Weights of a small mixture-of-experts language model, trained from scratch on English Wikipedia.
Training: a variant of Muon for the experts, 490M tokens, 3799 steps.
Below are experts of layer 2 (counted from 0) of a mixture-of-experts language model. Rows are named router (the router's row for the expert), gate (a neuron's input weights, with its number), up (a neuron's input weights, with its number), down (a neuron's output weights, with its number) and show model dimensions 0-191. Each number is 128 + 24 x the weight over its row's rms, rounded and kept within 0 to 255. Numbers have three digits each.
Before each expert's rows: a language model's description of what the expert responds to. This comes from a sample of Wikipedia text that the model never trained on.

# expert 17
Description: Organization, competition names. Final words of names of competitions, leagues, armies and associations, such as Cup, League, War, Association, plus nationality adjectives in tables.
router:141121130105158117161107158104127109098090113132160091162102118109113148098094110096110152145145102152166167110102102122142098114145116095140146106115135134149083096122100160156106145104175090151167102117157149152153114088096117114101107133090104105142131106116102099102093165099107110136107153094155167149092108112119154161148153090149110125111146142101104103114109116094161155161144104099114159109117153116146152107140107104142100087108133093095117098133094143139143149133147155119111114094149097103102156136107105100130100109113118151150103155103143147155110106144159155156
gate2:114082082121101157100124103080114132097123152132128112082118158132133132078122162107162155134131139130124156147134105124096146102119154099157168136134152171173114134118141127132171102158136102131162105173132149119124141126121127137129125109122092140138073144124132125063104122118138107123106094091145126165101120105115151190103134139130164147094162125119109110115084127095108134128154118132123126137126092097125147100134138136068096097174104111150091117125149103120148162159160150109132114123107150105131154133090090131150133124165127118132183146101113160121113090104118149166
up2:138126156114109144213118170113180144096136130155135170153135124131144111105127153147123127117143133130127165175192067155132119154121122153117064122140109136115140111131120101142120116109137123104124163170129137108111123091104102097094176153127167128115111136140129127133102152177123110092114147147083145115144122078173115115134116133159122113112163139108143099070145119138103165130085105116121106109175115128163129161137124153154137121094081104133123116117123137092144145140143078152157113153139095125097132127127136104142117107114135137118169118125118122171122140135120160148
down2:098110096119140072152162170105137104099161142123135138129130116109173109107116178098130139136150118097066143089149137144147115130129168104126075130127151161093115123081142113128125120122089101136125158127118131142122152127166096104113177161110113188117192116089125145122151112138123113159144106175115132092130101113126141095106087095129148116135121135124152133137103122137118143109149122130154112113181109128135107171111128130176131148104140160125167107121157133148119150126168140138144071106105099094142110155109146126115126150132133118138141121142158078128120126122139129195
gate3:088094065160100147132084146105108128078137114115095125126143109132134171134135095143118112120127086164157153127113178157107100104115127138115135131102111138131111104122115156111120105139157150148125135129139106108144118132123120138145110127069112163113091205123088131144102123075150105149095099088152132128100104122101188129152123121139153119106152115102074137149177091169138122173117143114110135131128129111105090121162132129119123108161106103117129133092102137165131136120161137103175147136132141117127139140141099133168112158171131129147127149092093121156131102127144137088
up3:121123088139113154115108134107103146095176103124124143128130127127147119129152115119097115107104106145178150136169174145117173153122152137107155119110110128138118126123126145095150098141142160139090152179138132118158096132121133142154139134065135115122090181137113129156129135126109121144092104086114121125102113122096182145142158128130141116119200116119086158146143103131121123160105123122131099129170123069090130112139158165133169131144091101118136154061093145137134124089152106106156137139124115126125150143108105120144117133177164149138111123118063155122125111130142086093
down3:133163163135143090154122170132151127149155103130128108118134130136135144138126094119115142146128097115135134171116110147166112133114091137117129111181180142125130130103108111187140127132111029161106146149116157121155145088145141110147129186104148119099131119091144143143109157044076085161139109120112121123139149129123149150114119117159132092125144086112178109096136124167132124141095142122155152153133119155175094137140133134143120130171134100157146126095099116117142166154104137141108124156133148104131147121137109155139121111125132134147174125103131131144144128163097102154
gate4:144134160127154121154118097087157117131105190113122087126133167146145144137094095099110135069133134156127131114161162096130105151119129112151126088168159147125130127138134096152126083108148119117151125115157090167098100107134121126129120136098113124116151126140090105134115146143118157127137116166109189075123096136143153093122181129109159093131147118100099154120139099111118148143101142122106119130100145114134155079140094174106157129147116095108168110147132126160134146146154107151094127125119109144115145154175142125138108152139107142156143133160076179141093121138185105108
up4:177180113101121116141122116140125111123136137096126109120129144122173162146096148130137165101108118150149135145119126121148173152140141113120127108118141113133175118130141106115124081132121141074153123105149102123150090166128120097081145138128145124140109077188116065128132201163133129163161131152108100116132137140155168105117144156087178119141147137126124120150119107127151145143143133142153129174097137098105172105125145144116110154140143149099146130078096126137128127101134124120129156107089142104118113118122158122131169119162091167160134132126140149091135082164150105176
down4:137124150118095126168146154096151118143173107117069165158116084141174157156127088158122109142124106136140160143141097123122130136118148167149096148134181111150142096129109123142053089109103092133116141124111097121132154149060125117153100177108116100142080106132129118156106172136111139129140072133108109101100121092092154142131134133137114078088157101118150101151127111134105132109144118148133145121151132103153160128146114113138121139110132116123094093125152154117146130106169143147075102171103104114126103100136115137112131134118111159155122140124125124129085140145145161141
gate5:159130123129142109115102132118130124111156145087097118122112108097172127129125147136157164086128139140119129134170164113152163104134138085131090130136091163145095114083096164142159093120170168134134114136139112155147123103092125114116113128124117114128159130092110144140078173102131102140132119141138097132158149113102128162122172104095113135130128093136157098172082127092139148158108111134144110035116146132128141104193136132098144144127132130123092105134114116107092152111117135115139122156094119090094170105108135154131157139149117139153158116089128123134130091128167173131
up5:139133153096131147123149139113148118108128161162119142131144060128120096174142133098143133146130156109124168095101121125072129146100135146155134153152125151130122132122108081161144109074103115122085156119147139129117145151168105103126102162153138137125115076111125107143152094121083164141131103121142110143072142135134081144133111152149151102138162114106153128101137093112123124142116100143139141149098101154100091129173109124144121123153144127121182149157130111098122098113124130131084095115166095155101167128154145123088115129088180100116117152096143109113180165109116114110
down5:166138108120092091112187101119115164115183080136152173109129157117135161128126137122156100134114108129147148147111145181145126126152122159148146128069133135131135131103103106138115122071127139123142148122087088155126101090127151107116147138174144147129119132089088136156097113144143146108133143105122123151111116133128079106133147101129095150175144161135126162136142137136137066129166112143134119111164139124103127123134130119136114067092139156143102142158082122159143147116136154100131117145133113124116132163117134145095084132104078114136118104093145119070113078138136153147
gate6:136108120109135117150158137171121152138121115108148114162119119129108167089123112125125126103142150128118158117105105124094115106122169120133135108150150081128112124107092126182173103110121099126144159108119097117162122130106168070055130143086136129132134127127147104136134151125126112115107155134138175190140136147150167130114150118151127152117105107169062130126104125121140113123133145104103130127067149116124160127157083113111079126123149150140102104135129114130081084155128153120117116126139131149134136139116068102121107136119169154139121144104102142148159115100212131108
up6:171129102088126108148138132180127168129135148138117128177149169141088161097118127144154116095128161116131113120110102120098149124103206090111124113144130089113125103085152130148156087131128129133108175117118063126167128130115155090051145141096140104103142150091113095129161131118142110093131141117125190139141111138163166108120108121148103114110099127157099151125096143135141078114141147128100103121081119136123141156137126153122111148133118139141104127145130142099117120140108142112165108151123150136133138140125119109114139131132152161097104136126130124120168120076186100121
down6:158141101082163112138149125075121150099122170108141116102135169132112110091104099107124143125089091120088123128118109101133130130128124131098129139112149102116152137111121126153120111167094138142113138110129102145098071143146113134101097148113145155108138151106133134114107131134118127110171105116174123129156147098173142143118064154147121128112127150117122147121127075129162126158109144180115105134149136112071076116100135112152139116100133086114103141157149136147171141106175224152147115114127107139106152146125149101135135104123129102103126139148080122118114124153147088158
gate7:162128126108122159171147172069110125118119149133144093171124086093130139111098160136113141098120107148120149109131135154136111089178108120110162155138139096133128117109107154126163124078158146150140129150127134170182135120130143139140131159140135182125114128103090175135109164074139131089165117153121166141140126105131162120174132083139132147169150113077133129117110116099141135145111059118101117095123123123122102125111123091115139142167161139118116113111108141133113078079115140114129122126131134084116115133114148117118108182120142163112137095124103146120107129122168156145
up7:134100123108094171168162149080107128140123151125138076166117099123139121107102175134119131083113105153117146131162153167115108104174104125135166148146131104154139120136109133125161121071143120153142140165119145170139140118149161132154125172129155156116106134127095168138117142085138140094177104135114172128114150122146144105149135083166131156178123116092124143137127140106124118150096061142093122113134088135106103145099111102115160151151144131131103095108124126123110097079110123149135129121137139102120104121116156121130097181135152139104152087126092168114116115132154151123
down7:119192175128154111118157160151165053101154126154108143113144133116170174129105091156145134119139088131113161106108112090131141127133145113117134158142082138122114138133117111133119127152104143127098105103132160108133126109122131116094140069129109119159149172096126133113122118124104120097119122123132100124164124133068113143161116139147177084145177140108131126122117129150101162085121154094138154103128122106134163130133114127090135112147093105172156147158161138123083195148122127097086128115113168115137140154134124138118136112125130119126106199149157142123126141111140116116
gate8:115065098111132140158133128119109133114117121112127137164100110111140102122083101099085135116115164131125126157098105134139110109148130147103151105142148122154128149170126127132103115080157125113191092152149168171063114118150131153127081105114132112140066129135145137118138156134122151139140111074136140112141135100131142129137139122142135130130107132132100099141106108080172142106149132142126180121128111061118120110111144131150108096115121115155105139101127109108123136099162172132163109138092164126121136087117114112138118089072126101128133110102118149154084129175123157181
up8:122184177124120127118104146142163121119121132173111129108142131141088144116134134172162142125163104121125155131179149144104146142113125108157109109111111124132102126117134175128136098177125152124105134123112099104157165111091140102103172159133121142123182144146115134130112080123127064085091137184114145156115107132160134155117108088148139116143164123122157115148121110183112123160093106107117079119121130137122123138146107143092096133135114139123124136162135137152132116114104087106110119102164110119145100159146112120112137181167119135145112185124116081119170116088130108096
down8:080146095161089118146116132143131121118133112142147150109143076171134128150124125145146114173121156101100126145136073123121181114096167190140128116127146140136150124115154121125143129194105127164110175116094131120103124063131087107117129139121151156087149152133121105115114112147101064144159101160128099122170126103163113131094087152126102097167148108154128122128127126134115132127149171180102090159160082138153094126103131115162126110145122128102136161133115157137137142114172126153128147141116106124168152133109105108140114096146098167127114122112129129144130138113127112117

# expert 58
Description: Topic nouns after determiners. Head nouns and verbs after a determiner or pronoun in prose and legal lists, such as plans, Act, parents, argues.
router:151123165100154108148086167099152100102111118146148108140107102098102164098103111099099158150137103146152157091112103113146108100162094106145158096117151150146101116106104151159111149096174098154152091107148156148146122099103104113111108138106115103143143109115108120102103159113096095142091148111144159150103118128103144164150135100150107097109157148091095108101094115107160147146145103105114144099096151117160159086152112098151108103114093103104107120148102153152154140135147148105107124111151104101105145137112114097152089109101118145156094144106147149151101123160148151148
gate0:095100147137137138152108129104136099072115143138126125140115119141132120060103111127135142118127150140149167152115123078195123133098133089146109163156144130089109134090144130137166151136139095173143126132105150150111100117160147110148104113122090162096101160089116099172118122093138084132146148164116132145075125120127160108141071103155128110142137116094108081105097128115072174130102127156132119104143122144130112129153101126152138138124138097111120126151114158118129145179176158129142154069145115095132090159121107120132129116159103122138089128104139143140153130135126110122
up0:132149121113141122132126096099122151137140147118141110111100108059108101140081142089107095100121112091123092123117149154120114092143084108112118111093108137165128132118119174115119135158098136093142093113146158162116135144120129121140135157171157120168181108072110127150107117157145128171143177102177131182133153133112116083136139144135171138132136143143111140152144142145131123172155177084172122137102129120144105110147128101139135151063118157131145117118100187121150141117113153125126148172126110142129117104114105139103133135115132158167122134159130083102133124145108152138
down0:172157117102133146168099156135102105102118134151134091151118159169139125114113080114144140154107113148125118113092106115145150164148132106140103128122125131122110097139105141115097102160144194126168136117140134087148127174168162130127121142160137126123131121093133177139134124140097095158113106099147118133104138101072132157120106150146156119106120147131114107123090168064133102133095126130124088171142155111121109155164105110124162140140127070142146119104148115096130158135128126097140127166164087101126135114138119101162096131171150150126149108066109106130129135096085129148
gate1:155125121110126117162110167115115116144149119121060134125090186110110162142135092121113142131095118126118122108116132133096156139152153113125135091095124152138129163144145139184120092104137113101104133082124118166146090114121144092104113149124102121124115159140080174126135134110117110089087101171164134145113096120113144142120133163121107138106151114123156120112107095143189134103125113134097155114102120087119135147165156206145105115118133127116124145134094094169150149134117117136155084165116125135132155133148128134156115101107092178108125155115140163162093097097127107112
up1:136109127179093131098137154131123099169136117087113123115140168117129123154148114147144165129132120124147105083124100119101151198148135121097122127138162129143110155185153115151115109093134081111111130098137105109131116119117140104123133129161104131153144162086092108089111121124116139114122159156168093116124140057151149150097154128151128143114160146064155098109159112118153137104143133137136140091142070124154123145158140178167098086092150130130143157138128119152144153168086113105109110125133143128160155129157141148154121157132118147097113162123145152132145149092116128111
down1:143122105106148150158126118080104153115187177113114154137140123111119118100140080158106109162153125116087143138125116086077153117093100129165118119153149110141124133135121134107148165115144150133127099150145116152120113094128111159125098120105150139115095118088107100175116138102146134128127148089169120133151135116127140063138099115147105130112135140122086132083117137125092109173152132125112122158085132151117128143120122104137139093126139112105125137155164162125148126054127156120154105148148093133153101110110139179121089088081089154123156186120124148133120123146142127168
gate2:103086145132132105189088118107147110115087125141160091144106072141053116121108118122139156122177139180131171139072135158133128089151159115099150155105117139117107117125120154151138147169153130115103152132148156113158154137111125067080125162124131141147162123096088110113115126124123098115074155163123122110134147111111166103138139149135099152116110122096163089107099098127134106130141131114125127108081140133110130118108108148140107112095140118127115157128126116141116149094153161158156114092082125127107150131121132116120107109093108123117099132123097131144101134078126094131
up2:130132140162147097191136143130153114130147177132135109152121089120135090121172145190153111126140177156122151159144101148107116131128136106099142136146071131117153146122127114099148113130117135134104129148136149104140147157102163007141128175126135161136156118150086099165100159130161125133131110144123094130127120148124123139126150134152105082126132078137166085097118137145129154116128146132128131115119144131116132119125124134144117144093130136114109157097110117125100128096135101149143136101099105112134138098160111154131115165138121123124129097187119108127133100123083077096
down2:114092125127125155121134119142137121120096157151138171093116116137171134131136113126116134124109128139115119135114120155188095125132142108159127085108147129135116134152100115158155104117104113135154134121091147126159126110104093126112121152098128114159109101117135130146132100138122131173185118158109143135083124195135168151133098147090095117122141109134143112118107113121132074132070148126147113115137111069141124154197158106123141121076093119114078103106104128124114134141106176139098081122133104120156087171165119105146098133110093119139167150121141118123102121080152088134
gate3:129099137119132133135092132132127141105108137131093128120089091094083142130131098094123146123148153133128191097141138138121148119141123122122136101127156132131100154127155146111113133116146145146166085142125109166169095168060108112102109136095080130120146159066114132140130123121082093120121144170129089103133144161154126161104115122104126150114134122090119094084124121118127119174133098114168109063131119100105139125130118152128089116120150080142120141141113175094091133142120166134117113111076106124103138132060118135102128132103132104160123136130139171122114086108162140117
up3:108086148153143098082166148164115128114121126102141153121147149137108175144151131096087129154144129128065110150125131114094096082110124119157136144102089142096130057109123155130111161144117119147092136162085123090151134096140142114141148115116176102180131155106109065095160107132141148126126169118080128104123126154102120127155127139104125125109155113119108094160122137174147122131111147102184084141122130096088131090125126146145162147160104112158128157155122093152117123133096159143114150137139125141146113111131127136143116094153157169127140128130163136140115144135143121100
down3:084115119141128153135099115113157154157106143138164131141144122168114145067107135119105090118112162148140164092149137131098171132100123138149135151124137100118106106123159135123124135107165161152095179117127129110095064129118151159128083126119135116094131100158102097127127076106133149075133150139118122143103113127133147118120180127100151154155131112087086146065127145132134109130131180130134126110130128130141150113156134119156109130108113110157133098106147140124091076158127087152124166197154118128099146122109150157114184144101152117139115134111099135164141120116113142109
gate4:129126123123139166124106085135122109099111121128106128147138141116110139163127121114156165096145092138151118065104126109168138137162129144116169157139157128142085137131101127160111135126139165131097066119102163153124094100129115118104087137120081113138119123135175124127089159146095108113091167189113099110123141148148149119171124165127100152124127130106153124102122128121119153114122096126082103124147098131112158099096121163145141136097151134149099113149118141157113151141150170142086147086107172175155144158154095152156109152137087091122111162096144139129126104161106123127
up4:120144143102146094141128183120128151109136145154151122136140133127105121148147120111100100126129125095146154150101121126143092122093122135145097136093121153132175124105137127134160131130119086137141161123183126121139130137118165134108152118166149140094160174071095137135149123105166172176127091105153134139108074129103131100100152096114080100130134121167145130128141134139142095149135157123165159115132162137166137155137099111136122136138143124087116141098134140140157157160124063097181135143166117114089074142154086125074136124132102154158128104126099113158132135162141164126
down4:075112128169104110135126110130111123151144139140154138133092089167152115133162133109092123136136140085102108128198112136103111137127117121096128142092144155128093105107148119131094092106101112096134119106139142094154146107083124134123155170193169106103154141167149146105105143162094146110123132169138134140115155146126090158144095153133115174160070157094140119133135125124156154140097108140127139113103101132106117162150129141135131134144067151126149083106090104116123100092113136125137103106122120132169106129125134103159121123154140123107157132078150129172113123139105082114
gate5:104132138117138129167095133118112108114108118151115152130148101120081166143119152163119160092170123111152173106172136144124144107102122123116163111135133102110118116120107132147132137143135097111183130127134175140185091131066137102133095113130126135118148145073140090091110109146094114168157133154120147132105128116165118135173153122143139145124146120103117109124094121082147153134122111145131148118136113147126126118128087083170088153103092125120128113146145134140122154131128150154118123108152151139128141172128144100084118106132136123194164163070163155120143091141149163178
up5:151134082121128144119124133141110150145140113134192145126089115168136083112085107095165109198133112117118101142126089150146146126088134148157075154106192147094092152146144131140130139102123117153113088117118122154103151167149110122141125126130120137117112117142138154149084114111119133106127155113160134127122123087107143088081108146122130119136106121157112136112156183127129130155118113113115134138131159126132191132147148157097203067147111158101123114141138118106124106103145128144136119159118069146159110089123102120138147144100110109137106131121091118156128150143140124103
down5:101120114159112122173143094136178164110160132119140110143139171134092114077100135130200187109128167138134140143120096141123174135134115144120104120122123098116152124128133097126086137130081105124118120114087120106121142120130138143142145119127131126140139138120148081144111173114167145098136088085139114151112156126172129149123147153107157129152132173128151129105103117123143141150129108128119109148064096109171112103114150117144139104110157095132144172137145106139137141161156093109100143156112168082152097165123081121097111151119141130139109085118101126146168163119097116150
gate6:154130141124138151148103155111107137121125094149104048158150115158129158123126117069124129182136121127175149111172138127156145116120131081080140149097147097132073093075157131138145138133130114109177165121138126143169144114152146117128140147081111131175108158093122097122137134096167148119121141127125126111098146154106133127112129108120132095088139116103114108127137149145135169155131104156120143137130145144141125098128121105133123120161141109112085137149121124107137126148167159142137146132149139142128083140123157084092168073092107151142110161124146123133104073175105134144
up6:140168124120138141114119172134069150118157147121133087142168142135095135133145116118132093164134122125138104154183126100131131155123127051108112175130156078125112139117121125137131130132095116134113157115103113139161124150139172137132161112124120137168122131126119109118131150137141129131122118116113103135096142167079167138130098126149140108086172091132138154115084216175141156129141143164128141154128095124137132120128126129088139097155081111096128121126108146112121144131110156128140141141165117158148128138130141111115152141103152108089082138167152130129139153195096082135
down6:081099140163106180150141132145132069144113098137118167125112133119142157146210107133143145112095118114126138085133106165156086127154158157119109115088137146111134096099112128129131123070156138109108163106159113132152148147147122094115127121171130117120103096144137116140132150181134120115129112138144119106089126162119130124148137079121108114138121103149144122114109146113104138129127109137140125084102113101133096100119094099119102152105154154098136125133111129106138117150132111121125052123179139128066140096142147160164148149143113122092150130097133150141147136075164135102

# expert 38
Description: Role and organization nouns. Common nouns for groups, roles and works in sports and culture prose, such as club, squad, player, writer, game, version.
router:151110152100153106145095149095125128112097106138147100163105112114106153106104093105116153144158111153156166088102116115150101086148101098163156108104145141148099106105114141162116154109158115148162105109157141145158103111084125112123108127106108107142144109094108087107105162117108089144106158085148157160101110109093157128157151100149121121104140138101111117109102108096161151156138106086119161103100141109156166122157119099147099092114116104103107112153108157151151152143162154102103125111155109103114144138102098110126090105115125150156107156105154160154106109153135164154
gate1:090178105143149134147097145063177102115108119128109121134130144144161133141090104115135083189166135123136146140117135102103144127117099105116106128115163125153146136123117139120147136092131152142163117130124116109164104115124139113147135147091120127141113150160141115169162148162185130118132135124161144113101154136134113154151138098189120087093159143103094069085128147147147144107105110097104134125117163101148130079108120141136141130137157132129117112132112132133100083166121118095122157145143140104131096083093104104147098097122160132131112113110155137198088132133117142094
up1:141102142103106115126160109132123155130117100142151106134108093137145115087098120088146140088120117123103155154115148183149127117137157134209110139135131110106111123162066128133164089147147114102139134161140141129114163111117098129104116136162160119113129148103135116115103136093087080088146096130112125123154071085116123122095111118099087108102127144153146158131113128143135111144149160128129118103160146144111072174104108132113132127142131113137148098138134127132151125121143141167158130083121089136123146193116097129157102179146102112093130109166094097106111129092133135131
down1:128127114117129124126098113127133132132152210161134131098088167052125118116127130156125134126119122131141114102157153147141153176138129088106166115098120130108130164131160104103143109144142160130079101092108142143087086137123132147108137134124131112136089136097121111148103120109129105084146116135109127115104105150142134110124118173145151107100126113138139094115095123145137118101114138140161124164074100147115037135125145150127125158126154136145156160153105143130142165137115093124140157143143148155123135097091137079118147101144140124119076128147139165089145092107110077136
gate2:124139124111172155137097151105143101092119132142168137137107156112120114102109135104154142161148085129116127116091188157093090108117085127160150110126134122160144156096114172122108113130140115115119113124148119144125119119120153130123114174095137113156145157121108126112111167174133079141137174129108207091072136088109133085149110145118130162114130121115151179132149108126128173134120162093135176137131168139135119152112144129083128099107157122147101094115100116123146156144139161136126125127112104151102144089097116125096135155112115152124122127157105161158144177134160109137
up2:139133129118099116110170140131123165149128140105153090094129090135120145116125151160109116097152112130153152137173133128157113144118117131143102092167128110115125119173159155130165112134117151102138107128125141118126125108098112137152106099147105144121101094144142109106118060090101148086107111121113083139170151159156080138131179104151115077144144120148105065137101113110127083116140073157151126124113113121116124143112119141143137157144116114116110126153148157116142068111129101134125121132208169095126118126119150098160128114122124134136102150102147108143126120141138203103
down2:131116148117131102092151126156098147152108128138104106099131113087130111138122153095077123139131138147135115164105128127103125093163125097077141126142144136122152149124122104164152168131140134095126156117092138118120076103121123133109124089132128154154055099117103151112098118178127091151118118104121135106133148142140164134134071139126134155173119109126102106124124123117141143143086138140140103090178117101097106171169118143097118109127121129151141135092159168129128151155131094135121124126134173091107074109095140171090117147099086142115118111087178134133138118142150116177
gate3:129129148115103164150123110128126126134090104149116095125134160114141140114074103130156153133132133139095113159131126121139141058136147094157165121146138127069144084139075147167084104109144114088115120109129139127096117145118110128113115154153104101135102140120140134177103155139083127141124202102106130137094154092128135167147110102143132115194139101084150089112111137155137150135122104123129102121123117125144184119147080119100102108104142064120102098110137118123171151152131176134087117087093143140112144152133121116140122146147140146122112115129119142139095110109120130130
up3:117120112125108113149134111140100163125096110113151148143141222129140165118137137133128100117131149184068104083080128103093136137125113146114120126139154087097139141108141092132107154159130132107104102142132140151107098125134130113143134123174149120117152110166119146139116117147133119133122143158116110145134179106153160090091137101116124136136083162133117137106149102130106122137105144142099102168085155106090151086101150135129107083119152096129113115073136078165130176143139102120151124124121151094183126111171133129128093147116115142117132115085118131153123101159142110156
down3:139138155126176081104143163118127121113110114087136113097128116189100132109154104162163082091159180158099126107125107090079122154128146144144119154127117137167121132145091152133075140109095128130119137145130131172147143153078129099128141117127115162085147129119152128121116088153104162139143088115196099120112088133120135082084130144087110114118133142136111165123137118133134120129117151152111156131097147125130143125139195094115115103147148172111134104130118130143123131131118118148100173136115141151136117132115122161117165125146161097139111122131140114115108160143094077089
gate4:130158066095145104140126132096121138126112097133117139157065125090144149137097127114117074111131130159111144111113113130124127126137125113096122165115148138120122123138135154146104110124142089125171083120167130146147126104121154158093158119135121116127152202116121158163091160142131115088191139093118124118088157128089147145127100150186129065111126120148132137117099129127144152148118115120128140090149135149163141091138132110112136124102145141105138091122112163140135150136129150125151122117160126134091151166107148137110142167160089144101121131158135166159095075135076115145
up4:146099113086138114141165130104145116136132140173097162098057127138101145119110138153128085116124155092092130086120143130129122151137066114141110149123070125120120099159103090083136139145149116121129123127109137170152131163144071137144157128134115118162123110155130135171131129136097109098129087087107146083113125139118075180107112138137125125151104139134134156125105098142124108086111129122131157132144150133139079119170117118118139134117172155167138144139119134132104089129115121104130143155153077104126080113141159076108136128149133113135140118134097197106132106127112119137
down4:099131120116100120142086121133139080121134171143170120111149102117151141079139126101147139123153126108062089100158143078134124167141135135101169160141179157128145143082152151097127096154101125127144115148121157152121120138154073102131152191148180101140172128079127081136153107116120141132122137126135100148113090139136149109110144130114161086142109183115118140123116100162171109114120129098146129154153128149102156108148162115103077152107155111132133087120105153088165122120130129120140137137114092122120133150139136117106131113122120141158137106112140142112149130115152164160
gate5:171101153109163127117071144124144075128108129141119170136162113102091146145124155104170161116132134133157169102110111142135131133112149136147123120107133131119069126143125086187123106130189104136125148144142123141135129142121134169119139139091128077125122131100131122127130169139106096153104123163127159106142119116111137149160119147127152155135176109101112095134138104080177138108175101093161137116110089151174187077147094139120126159140126128093128089149101155127139156111137139130152128108128120107136155146127107136134139145149164107123132162131137175130090094120146128092
up5:100104139133097124120139081144133147146136095127126129132151143139148091107121148138167109126150118116113145088093159111084148132116116123123132153153184122117086120130128136155136137120119112141126126160132145175103169136131186153136164181107151166152162133146156168143136153092154133179150151097107114114135080128151140126164155158150197111126134089136153124135145088129120136169122092070131152125171123167162132119156140129129130136124130124145077137110142175119101130141129150092110134113135130085107110121129136121148133175126153117126122092153086195110113117123133123123
down5:115135126135080109136153092192091137131150151142125159123113120110124122105102148154149134130083131131113169124153117161163129097106137147098160150114145129110182123115144149088144158174136128168120136119152129103131105110155138115134176146145121142155127143128203147127174122117122139135117124105120123122174119086109127112118155154176120133106105140130105114160132115144101110117111092102134130148085120123143114109133092117087106134133151141129126167128179103116125133045130124161122109097101081157153118137150157146150124142060151132086114144146107156120111147100107106144
gate6:123149159104132126154079117092131116129122131136093108111134126137101170104114103085129141085144104124153163111131111110137105156135148126169102135121130170151116140110138106109067105142128095139144129131091174132126156101175137166149119133118151129103146141119121084135152162127129085108125186098121119115095081149127153107146129141120163120101125160125100132101141123143124146093142121109156099115117110150125143114150173114076087086121113094106167102132158145165107163162188151116099112146097127162127096156078110112140151126122143134119149154128186144120130126122131119170
up6:142146130109136135114132162133120131145113117120172125146167125094195081123123141166121134125103153150147115109115126125115178111115089118102167105139131127157150110134109132163182162119130128125136140116180096102156098118127119125104129121109130149144111119160083147103108083101144157120158119162120177100168155129124118174124162125131087131133153094117168119107157123157123149132111095114106126119141162100136115112076086145182131162121149111120114139150097108133143109132098117139139145102170145069152159103155129134131097133123075122128083111144101109145102133116100111076
down6:110119111096133110079134123160063138117152142070165124123126164130151128134118155108155128127159170157122119131144119140150130115127176145101100141118102088129152165084153147097131125154130122116120148133117134132127072112159176094135112138117156150119100134117124153158149157130138169160125112128177148126145134170130156097094084167100110148131139131141096130130154124152146148133098102116121159126131116130123147104191104112111116115105117134106130145113116139101096138109107092103074154094128192143137105066140145137115180137134112125160114147139099128126090117145110090155
gate7:106171104116138128172144090128096092086118118133165125153166150125113136118097157153123129114138074179156138161128069104128104149123149120118136137092143106109137111127089166143129137093122120128151142118137148137111107124108140120121104160111154129117133112129163128115102115114138132156111119112081105136100130066094132140123111109148135123108120154084121122114125141145139140111136170097124112083124141121155194091159151147138104179123125138064121144105170118173125139112155171128147104143130126112102129122112155075154153111099075116161129118108132115145112133132120158195
up7:135137108087128133150116180160166161136095136144132106097087114108129112139144132104127103108143191115099095156178143147158140138144125100154117140154132126142125125130116134135107111115093130080143093174134108094143131119170157135169118157119162152146154117122127153166102140123110150135165142108158094108111114121181096126173126143128119103126143129171130161182169116110120117151139104105114081154112132137086169127115148125158162158148099122131109132105099143120122111161146141140137116108114153149111121130150097182103093154123125117133138093132138080135094172136156130182
down7:094080133161130126151111118128128094143102144130119150167153114097129136106129074152104129122127136149121146108089163158126112126108128137143099126086125137110115129130095111152115116137084087165111134111147158093086110144141093143120144116120152141137117124177102112075083130108158126105150102101100122112103129133146095083128166122122126119131131117121128136165107129145095066096143105083158100103132175137159069137139117150144124138123154153077128167132083179117158113157084095117149134094156140083130121140108107131141129124096150127129159102140096129159138164161148138123